From a checkpoint of a small mixture-of-experts model trained on Wikipedia.
Size: width 320, 90M parameters.
Experts: 64 GELU neurons an expert, a sigmoid router.
Training: 219M tokens, 6675 steps.
Below are experts of layer 2 (counted from 0) of a mixture-of-experts language model. Rows are named router (the router's row for the expert) and show model dimensions 0-159. Each number is 128 + 32 x the weight over its row's rms, rounded and kept within 0 to 255. Numbers have three digits each.
After each expert's rows: "comes after" lists some tokens at least twice as common just before its tokens as in all text; "gets" lists some tokens that make up at least twice as much of what it gets as of all text. This comes from a sample of Wikipedia text that the model never trained on. Tokens count by the router's weight.

# expert 35
router:125114098167106167149076188164142131147127144187085143155137136114113133180105113142147060109132063109127049127124097199163158119097143124110129156072111170142171126116115114160147127091095146168030166131147120186179117177154147102098158158139143073167160111107122118117142071113145167137056172091157109163141147114127079118121121103140121166127121144124100091135085121138125085127108158176113138073140162182141105202157090064175175139125167088197103117147142121188147184128121142
comes after: " ", ")", "\"", " 1", " 0", " 2"
gets: " |", ":", "|", ";", " No", " -"

# expert 10
router:091105092157105119172099165131151136158092111167077123184134176077105123154087103139136158157114111146164140092109102058081140129110092137094103143140102182116128138103143082186156095150142135130113086097135141133148135167158142118086125174163124138152092130141085089113177118155135102146130143051097129171133117187107125106148071141148074099151175166133081150152190079141109083094110134175106140077199147146126156222152075101159126105149095148174126076142069167174128166100131126
comes after: ",", " as", " is", " and", " was", " of"
gets: " a", " the", " an", " one", " A", " 1"

# expert 80
router:113113105171102166096083114199172157126117106153122114152139124127087119137080162170125125149135065111075146140113101169141176133110134095160153095122063171111149105131145075131133120095151134120125073154083168101056136143115135126099131115159115097148104132122124079111160115137074118147122171115162103234129154167123121090109084157161109110150152205119084063094102079090102093132133098170120146153193138135133155190120089109122140111185102127176123127192082148160112149154121146
comes after: " of", " in", " at", " to", " from", " on"
gets: " the", " a", " this", " his", " The", " an"

# expert 87
router:120137074143049144113116161104162196116107167183134179170150097061152120114109067112147149224154152140154160097131106119060151130140119142105075098137134141121132148135139136098136134127166121132077136090094135101128077137129121192136174131121155141153090122139120100084173093152074122112095199163167163130138124156141091146093129145128168153158087119112082157115135105136185129123081135066121141138104138117139136081135120137102129127094123159154160108151164112152119149158149094
comes after: "\n", ".", " that", ",", " which", " when"
gets: " he", "The", " they", " it", " she", " He"

# expert 23
router:070111125178113083143079187106139128165191160160138159134139108150120159164106142218141053160188139103137031137112100090118106126099143131151103077116147175142103176079113129126117110118074107156140168146135120182080140134074167105189150189159105097108102136135122126093123105125165182164124206166118139130142146172107100147123104106075113142170121114153106121148153135100091118049125111119133140143104138189153083185058106129111134103079164130198120153143078131144077150175143110
comes after: ".", " but", " In", " that", " The", "In"
gets: " In", "ly", "In", " of", " time", " to"

# expert 71
router:124093121159126147113121164138190122155152181190085148121155138147117112134124130125169135074116128104113122155114118122160160107185136125091115150085077184120197123094140098079167137103125080115121134116078249208134067094099095133130106125142110136098087100126099089092130139145145137172131122163130115145138126075139080131073119140124148145117120116167117128128090128103144107154097128209121134125094151164180058123151110140118100116124141200148131131164107130200134125150163090
comes after: ",", " and", " well", "\"", "),", " rather"
gets: " and", " to", " or", "/", "ly", " but"

# expert 43
router:142104116130119125133115133158139118140133160147140193158115169120162143117077138123162074192159119050144174096085115095131148102156075044152140145115135153152171116083137142042129084180066044130172154116105159204095141092141106132100158134142168184146126105118089140138129132145156105129050150043162156135187073141132132146104109168068100123141092106118129115153150112083111104143139043130084168163129103176121060131120119140175142130134106139215126095114055213139171137204138147
comes after: "\n", " =", "==", ".", ")", "==="
gets: "\n", "==", "===", " =", " ==", "="

# expert 126
router:123105120154138123164069165143128148139095142201136137154106086145143074160135129118135085097110066091131066136135120174161162115108146124173154178101150168112182152130116103174141093103129128106109108127094143133142153169134133131102131163119105114141123108142075134116135083121164142147066175029192125155144147123094130116150132147135094180102110174141142074081145114066089057133098105152111134105138133144118096193127056117194203105106129121167139143163147114182147151152155098
comes after: " ", ")", " 0", " —", "\"", " 1"
gets: " |", ";", "---|---|---|---|", ");", " ===", " 0;"

# expert 45
router:100146133143074146114060165145142169186185177120129099138130184135143153155151157152104102131136158106127095133151113134108111123089096130099147049120081156160140129049144146189169151119104129102099089117141118159124138123102157141183104174167135148117137085148078074119219088111085139153112159104167146150138104109062094103077047153120164077121076199198121065116115125159157111106112095176112171174096104132148094145171102048180183099144171092153119126118071128160118128161168085
comes after: "'", "’", "s", " \"", " her", " had"
gets: "s", "'", "t", "th", "al", "ing"

# expert 2
router:084154138169104162072070163115144159131151147161088142118140160106104117164125136126139109091110096110208160095085097159084170134129111077104126136074130132166126101125154123177158142127122108117138121117139193141057100124138121113148133127192063136122093114114068204126190112173126134175068174093130168148166087081096109101132173134121109125118115179180131092081166095088170129157112078172102180147167160130126048194102087081146134138094167139153123128178180138144167159135101168
comes after: "\n", " non", " co", " al", "in", " re"
gets: "-", "–", " \"", "/", "'", "–19"

# expert 17
router:107162118086122166195104122174112185152113175164117145148161149105125133137031100156136127202152138081118172128113119151068123156131145107105105136131154184125113057081121130138183136174121124111099106116078148118119123094092173116105130149184147135160077110149153165124182126178116118097110119154152097159125119161122111060117047144083111158159137190141178150100155118182107106128054137084132149136157173112142157118140111090094191099119136115141069079151172141188136199140137106
comes after: " |", "|", ":", ";", "N", " /"
gets: " 1", " 2", " 3", " 4", " 6", " 5"

# expert 112
router:072083100172129141151091134194149140162178157190120139191172089153145112204120095130157061161086127128136132118062073144149162153057077139065093174097100135139155129159143130142151143137114101076117107102076154119105085176090064103087153195110138076157121051099073127102087092135139134123097129111153130171103133169121087077074091164113114152142109151174087135140165110163139095109101091148114141155128140175160105133097093158124136125124216075152072119141078141163134131149109131
comes after: "\n", " |", "|", ")", " this", " This"
gets: " ", "-", " |", "|", " and", " The"

# expert 56
router:114130127151098121137091116149134172131075135173104118137150083129101158171138123107124107120094175082183114126103090157187121089122140135172199144121109172093172132080175091125106128138094135134178131067096203134105183143123139111109131182171120123143105080124035122124151126165073150119076142067186092161134139128104103128133075138114100133100139163164141094111166125094129054123085078132089137150101104149145088173080098172164184074115097160202124130142148139166166156147136125
comes after: " ", " 0", " —", " 1", " 2", " 4"
gets: " |", ";", "'", " 0;", " 0", "---|---|---|---|"

# expert 49
router:092133114167123196188138164157155128172183111140156126170149152156131091188103109114213093112143089127177095081141093147112107124089110134151122096095155141108119116073147120173176126180129116111215141051111161115093112118176086156167138164115102119119114027119126112112122123126160083121135133139120158146110065138122155120130068117077061123161106134072120112104164066097126140108147208099113138144173137137183117164174113153099131171106150132121123115177152135164170211163145108
comes after: " was", " is", " were", " be", " been", " are"
gets: "ed", " used", " released", " known", " made", " was"

# expert 30
router:099156103154100108197109146115125139157174157188105087167150139087137130118105132183126118130156187084096128142118082121135140191119078125119099141144131180156097145085135133136142124097144165067135117120093130086092120140124146195114128147125184150134083117144143134106182127168124131220134161127125050194111110175104070128058086164143065102138117134142107120117131107119073139108109132141147149157202163125136103145168106103115140130117129162165036132147062146199094202185190097
comes after: " |", " (", ";", " –", ":", " /"
gets: " ", " 1", " 0", " 2", " 3", " —"

# expert 85
router:067123098160089175173077112170140168180167165170101154160165125130097108155108111117112110130107124080121081117106104128163146144079124093098157123104104168100147123095170113141118088131083146096109136123072157141097095185140119114118165169148145159117088078118091165092175115160130139160095139095174111182150089145089068083077095170139110147118104147104147096120204115119145090125074076165099178146178146161190114129137092111122156087114144152182071108166113163168120166170161126
comes after: "\n", "==", " ", " (", " also", "W"
gets: "s", ")", "==", "===", " it", "|"

# expert 96
router:074089100138127164164067104176153151158170151166086079147178071195101126149119165144105104093135211101088109135124086132165138096088101084105074146113150190139137105083136100183130061108103153122132145109094141132087121165182155120152156181118146178120084114110079150099115116147123134145094138139108127193124119143123064127110106192102132181104103147136114114158144117141094074122104115137113166163119143134142107195090079138092142081163168106181088117181092149179133143177152136
comes after: " to", "s", " a", " his", " as", " her"
gets: " in", " on", " for", " out", " at", " well"

# expert 59
router:125121127153097164131086090131179083177118152147134113127152066107108112146144081096110120175129139154144143110100123164102156143162028147126116167110112119124150136101162140167150160139011127121113159110111119189067118100156150164034143188118162145129145112136098110087114130150100129128100154098164143146176137128095110108087108162117124113108142220094121131134150098116126085129128085129105124070178156157148091158126085134089176129025106105194051152175184139164146170119159111
comes after: "\n", "==", "===", " time", " years", " century"
gets: ".", "==", "===", "\n", ").", "\"."

# expert 111
router:041104067188068190095148074152153142161158112129073127151144098127140127113093152096122098116137128115085124160128095123165125113141121156153106123092140189172118157133125143129129095196129148115165131154096164177107114088112092142146147138163211121141132098090094146102088072123094176120146108131130099154124136106093046157081078142128159097136137134149141091162151106118158110030055137102116177153156144155156149093152100125112161122178143175119111114143141118125113139130104114
comes after: "-", "|", ":", " (", " /", " •"
gets: ":", "N", "W", " m", " /", " •"

# expert 119
router:097127133184114172167072123126135159169126125159098136134126169121118095117065155169119116119104189138124123157123091179144157127155172111122121120105122151125121103119164085120140139114057103177149086110109127101135137197095133161124170168121136117088123153148057110100136155210130163141090117068206136152104110115093111176083084162059124081114122221139135150144124117183143090125111162114110179156173156129132127106114142119140190187126168201157063070177103141146133137138173187
comes after: " 1", " 2", " 3", " 4", " 6", " 5"
gets: " |", "th", " October", " September", " August", " June"

# expert 64
router:111117085142076090176116159121144165163167170140122079185153111085096119148114121120124142170167169101153096129116092141128131169144100109094178122100114151183208150084177092111120136134140153065092134138120135109084106144172134159116107164165133102109119120121139146110187087138089128181117167129154121196061114131089116098091048157077084157140129088143124113173168075104056130129123099242138167169195178153154115136187109125127145142084127145106070126164088126201076188152170144
comes after: " |", ":", " –", ";", ",", " -"
gets: " ", " The", " \"", " A", " —", " 1"

# expert 102
router:093128105165112161140087135130153158145109141106092092155146111145130118169117154201148112124104134087139098099132097092116124139072113092128114139151113173100134137118161061181155142131084159116141114097120152138106122199101107107117133185107090176095099127145120098114119094139159129146107067063143135148128073106092069132113078140099171071190086178198159129199147095144135119113107129142102149153189151138134100134172113117161143140192118102146094157129123184181141146174135151
comes after: " the", " was", " is", " a", "|", " are"
gets: " first", " second", " only", "th", ")", " also"

# expert 120
router:102105102167124135127115139172144138167173132143101148107189103155077064194141088149118115175129129148103080042115096127175167126067122132131119145111064133113162143143135089070157116172123099093115164056110126121094092151140138219161117168082164137140113133149067115116122130147129138102102187158076072130117106177121125107097105154119130109135051128095055165081184087107160136136125093088126134201093138128169116061116100165122107130127106158154068156148105149087153163164085177
comes after: " |", "\n", ".", ";", " ", "---|---|---|---|"
gets: "\n", "|", " ", " 0", "In", " The"

# expert 86
router:108132116146105139160073156166162182160167172173099131155147157144122107166132110123147112127146139100158139078086085173141172140073126107135131165099081174081149152095181143125182109132098117089150123118097154121066180100133124132120136160135165149114115075092092150085138091152126153128089177100159149146161112178106096099104090168171139093110142104147116121148172087103170086101101063149101162165137142163163107159098073078112162084103141112172078106143137154160087163159134107
comes after: ")", "\"", "),", "'", "}", " is"
gets: " in", " of", " 4", " ", " for", " a"

# expert 74
router:117107095152134168111092163146156132117133142152160171136171159117124154159129123140124091184182150107170144101069106167204145129136135158162107131134100134094173137117193138145092110158097141122112093040132127134094141175109097137153190182142164123136078099113075152128103151172133150167113180098149148186189097127052164094101093199111096083130136143144167173191189096073106106096097085125076154120177130130148088130144088124146117162162116165131073085148067114119124152106098157
comes after: ",", " United", " States", " York", " University", " City"
gets: ",", " in", " and", " States", " where", " United"

# expert 34
router:102119080149087130129089224124134145113199142203101131140196106117104126219063126180109122175156202149130135140073109148136148111066149137107161125134122147165195116115138131147175151131132113104129147095140189136161109120144078154123175111147098055141119114155090105122088140205122196170104188133187096130125069093109106089104157157110086091107071147156163126121115104124160146153126087129112122198110147136137060143134072148131122119147162110141086161158168139125173155098132122
comes after: "\n", " due", "ed", " known", " moved", " part"
gets: "-", " to", "|", " by", "=", " -"

# expert 18
router:083143080173065174070088166127165155123121093137098133131158166104102123178067137122117157159128109154088128136072088136078140101112185113183148104102096192199210109090161114143124102126139101153111074114121154171115106114142138148135140129138086148136159118110110129144117112206120124139059146096181101180093151153124135091089099162117083137121132207110105046157120098086139128131126040149107164147148136117138170153138076120142145117137148115194098092157120150119157150096120155
comes after: " of", "\n", " in", " to", " for", " on"
gets: " the", "-", " his", " The", "The", "="

# expert 38
router:121087084173103147138111155117150110159195135153099148152153115147087097162083109135153077158180136164157058026137082178142185146143120111122195111123076125127124148127097097100156145120165138182051181104140138211199138111183130073089136177105190145112162132115080097107114130142155148151089169114065049141149088104159101084104159096133142123137112130060131151125141123116115101146128102129109138150122130143142107192138122115135139184167150120189091137156132149119094157169122150
comes after: "\n", "|", "|---|", "|---|---|", "---|---|---|---|", " 1"
gets: "|", "-", " |", "==", "===", ":"

# expert 24
router:100130121158099139159069145178142159171166160166078156165172097151070111172099147140124130116123106091143090109083095128123157110123094096084125136122114174114166135107159101132132128143099127105125135108048169147113173156155120151093157172115152163122083077093075208103171118163098136159075122129166088178152108129102108071075109167124114104114070164150143063131162073101138096114093070184124168121144147181161112122144077118093149117115148122163097134174097163167119164153135131
comes after: "\n", " |", " is", " 0", ")", "ed"
gets: "|", " in", " |", "\n", " \"", ")"

# expert 110
router:097130101160094176133128118124175167100065104147131113166155116115152174202131158142155094136128163144130108169055086140108112164091125068165068122155181144161113102135115125131122101096133107062109103099141173121132102096135141076131151135175114161145119157169137107112149109165117148119095157134111059159067123150155158077126113110126180118220108117106081059091148066121189085105121123111147141108115186146116083134117077086093137145102148107154088091136099228168138147195099134
comes after: "ing", " with", "ed", " of", " for", " made"
gets: " him", " a", " it", " up", " the", " out"

# expert 94
router:100100092141132111163121108109159138141168154150143157138140074170138132177062120169101096158113145120101099087085133166089140160117131090159072104141110132085156117071160111126122153199109149054111141065066115103084133146086142159126128109071105178100111135150127153093148132170089131112111137146138127142111079225087159085088085149104091091132097154136095148122192105177160140130120110124140163209126108143160136125171108136124164155073063150128101122191073134120068149179132108
comes after: " |", ";", " (", " –", " 0;", ");"
gets: " ", " 0", " —", " 1", " 2", " 3"

# expert 125
router:130123129171070130113096147145151136148138138182080099131130096143148148215055089088111126148130164122153119086085084079129169137079121104101143144083151160137105112113125116120153097147130159072096187086074161124150085047138082153084126158127164124142117092135097165111122138172121174156098159120153133155179053112106133099110102140120078123111126182102135124121150093077176131166099072113068169164151145140138105122138124146103119084100164127176121133149135118133134148148119160
comes after: "\n", " |", ")", " (0)", "ologist", "---|---|---|---|"
gets: "\n", "-", "|", "=", " -", "W"

# expert 75
router:092119102141116198140108144161146159157155145179108149171201083130143158199083085108178100143122118045139125102114077182102166176108113137124058154083142129179136078157157147082161185183079107100135116124044131112106149121140064103079167170196146117142132037131072198085143128166140124152100123137152116183140143180125116122072061157106168087110116206167097164162138115170141063122110065159103133154144147148155121133167099145144119138125158111149077120146135180139146181151142131
comes after: " |", "|", "N", "See", " /", " can"
gets: " ", "-", " 0", " de", " also", " be"

# expert 78
router:082113102140128144127104095167143155145153120119094153105143150166121121186092120089121094149159123128094171097069122111183136170134085119120122109071142246191160123146138147148111095160081111183148126154110144138119109115085100142113158130211169101138137115125130161110158068126082170078100150126178135135113107157104130116107092146090155094159169157171114057116222106151113139089121135112038133077113160113128116120158098140151155107135183191176078149129130164123142121109108095
comes after: "-", ":", "\n", "=", " Born", ";"
gets: ":", "-", " Born", " •", ";", " information"

# expert 65
router:077149071168106134146118117161187133127097098138063104199131165124096120158092108154192197182134044162137123126128086099090130154136142127177070116148118198128152115132156078148111132127185119085100053119132138096122136096148149098115131162149114152096135152147106094133173101158102117119110146062107102205122156209158159095125063129095106095153178169087091097136141091070116076125111105190097145107167130126130156179161069129126132111145109112166129045106076141165113163184117116
comes after: " of", " in", " with", " for", " as", " to"
gets: " the", " a", " an", " his", " their", " its"

# expert 88
router:120146119121093105116099133167140133155133142150132141176126112167132118165040128169110066125187111058114135075110096125143139125147046059103150151090170130149127119090129078119121092147071083116144158113098129150084142095068168119099138157096153132124119110098107165134138123139105122159055219039155124137126113139132069104123123175124130130158083202160149106166147097151155081130134106116108158180121125180142091087140102140172113114124085129192132133154051132141153154235157125
comes after: "\n", ".", "==", " |", " ==", "==="
gets: "\n", "==", " ==", "In", "The", "---|---|---|---|"

# expert 26
router:116130154121131069163056105110137163142117152164138145122131082169156102221131108132104083174124163099137122135101123155126135135104132129144109133166077160103162124087136096138155127139117130110142111121073110127082180110120137151110128139115096183147077075151027152098120081173149114159091160110161075143190099203088095120110087138143166117143104152153119111149147102098115106137068109139126141164175093153162076134084101142077164106121084129172081152179106153158139154141137082
comes after: " |", " ", ";", " 0", " —", " 0;"
gets: " |", " ", ";", " 0", " —", " 1"

# expert 89
router:092136110189096179125116149145185117134121102145095116180135163123113140152107129155161099191144178167181139122108119133124115170127116153150092085130109131106126104090167143164197077148124105074129071108092127155144116107124139136149136174134110134095136141156081079127147120168091120119089112079111054150156136186068122160128072144107114070188123173117136081126125113082089133081114104139148164153185140126146122208127098121136150154156091078172111081137086149218100152211097100
comes after: "'", " for", " with", " in", " to", " is"
gets: " a", " the", " his", "s", " an", " its"

# expert 58
router:121100094122121131123094168116135125123167154160073122150156187117133155146083149136121137153200116104147190142103115131130186095106143100141148136099123120169120130128140125085119201125105138161100099069091129092071160097154117114066143130146130064145124110097171134081110103187110133171129182119164095139081093127118074133131094205168171176187108211125104132191100116104165121110106121107131154151151161144159114132130128106126151089164063156161131114137112114183117167149145098
comes after: "\n", ".", "==", " ==", " =", "==="
gets: "\n", ".", "|", "==", " ==", ".\""

# expert 57
router:086081065155119162148082116156164143114191104211096151151144161105056142176048149139139079157182201072186172132060109097168105133102097131094179115139105155154117109093128134168132078178134129119088135089132154154086140119138190206162112172150098139096127118146095093120115133152082150137122164124086117162130123127131099103113107107079074171118145116162162097096149120102082100101107108096156122157111158164154145215092064172103124101188108121124092102158086152182178171153148163
comes after: ",", " and", " but", " which", " who", " to"
gets: " in", " which", " with", " that", " to", " as"

# expert 0
router:104117103162097155194049125154150155165161151178083139171150111149117108160104134124135094148135161077149091131081073168102157113059126125158105128106105178133154123128156140112127106126069145100136147124065155121064148138149133114074146132136135166100102081132077160081143090158145142171073154077149103203124083125099061124067059174131108124140134169137125098133166102075124089138070056171117175154186130138166084127143087066107145095127154157172099129174121137184147161152142145
comes after: " in", " ", ")", " at", " to", " from"
gets: " the", " |", "==", "\n", " a", "==="

# expert 98
router:096150083152065143160093157147148154162121161168108106141155126079053078147065070156160154138160066124123110144147091097119134128062111111081138085118147150130134149138127101125118121138139130141077162075103161135022124161094130158135172128179109105153115114117056100107120102110110118121124145152129106153133133140131105128113100134042168113110072120123152119151157129133101084154110117164103148204152186145180129074099069145145137075117094157151102104143161153177153162151153085
comes after: " as", " that", " when", ".", " As", " where"
gets: " he", " it", " they", " He", " she", " It"

# expert 50
router:087124118161110152161073125146165168172153140170091136156166174143123101125122119136107099149117140051169094143093089131132160079029097108096122144098094177128180117109148125154144108119069116104104131097101152167134144174140139131086163160146128163113069095108078174093179101174118140168105169102131088173146116177094109098085105165090111128122124167142122084118153100109136117110102091187122165149195140171155115167131075108124168100144138137157081097163097142159113168142141111
comes after: " ", ",", "'", " as", " was", " is"
gets: " |", "s", "'", " a", "er", "\""

# expert 95
router:103111083180105160157126136192171107126135107124122156132126134112131121223113066112206170087119080105142135111122112135172114144152155152163065085133112160113121114077169128154184117233123129105112138065110155098115144104158138182106145138089085095099130085166096162093116131146116141107118110063149156133175060127117171116098072123083148116130173141107135101115110086164113139104113165144093127115087094142129070102189114137201111134085173110132104114156089121134155200173156183
comes after: " he", " was", " He", " it", " It", " is"
gets: " was", " is", " were", " are", " has", " had"

# expert 90
router:141107133137044094122096156209148129155130169161133121180107178081144123124056122177151065103157097062110123105127092137154126103130042071056144152099146127135137089057111100090130091134060088142158179137101137102113150116122153145117161162117150168134102100101107179130131142097135132172083140042111126117142108123139093122123117183129063130145116179122164119149124114101138095152129076098106157163140128128142092092139105126175103094162113134216139105130041150149148153171133166
comes after: ".", "\n", " |", ")", "==", " ="
gets: "\n", ".\"", " ==", "\"."

# expert 60
router:108115068138135120117105217128114114101135137143086129150145158123138134179067165112148167165128088136151178130136134114136164096104156057091171108103130124160086145094134098124155142102083163221112091093109130097105141081116136089091121137125167084098120099097166114121126122161112115180145170115142098135137095141101091106132109226171134110196070241182115152187115096107146128114109155100081150184150147107152092175118115106139171109149101089157146122121124150181110150171136137
comes after: " the", "\n", " The", "|", "==", "The"
gets: "\n", " first", "|", "th", " most", " second"

# expert 1
router:099111092161046122106111153157168111123093136215150173185141098027047195177084098207213126162191134121135158091109086088126121152167045121118154149079133154186133152095156111160131095140129114129074154131153095186069127088085157186153107163128148125106117145139075066115157133119109170171061183161082154105150171149126102127108097114089133146158141128078094127134187101098111142122106096062138117141128136121152090115121096177117128099113097092160077120162086164155089120154155092
comes after: ".", ",", "\n", " that", ").", "\"."
gets: " The", " In", "The", " He", " It", "In"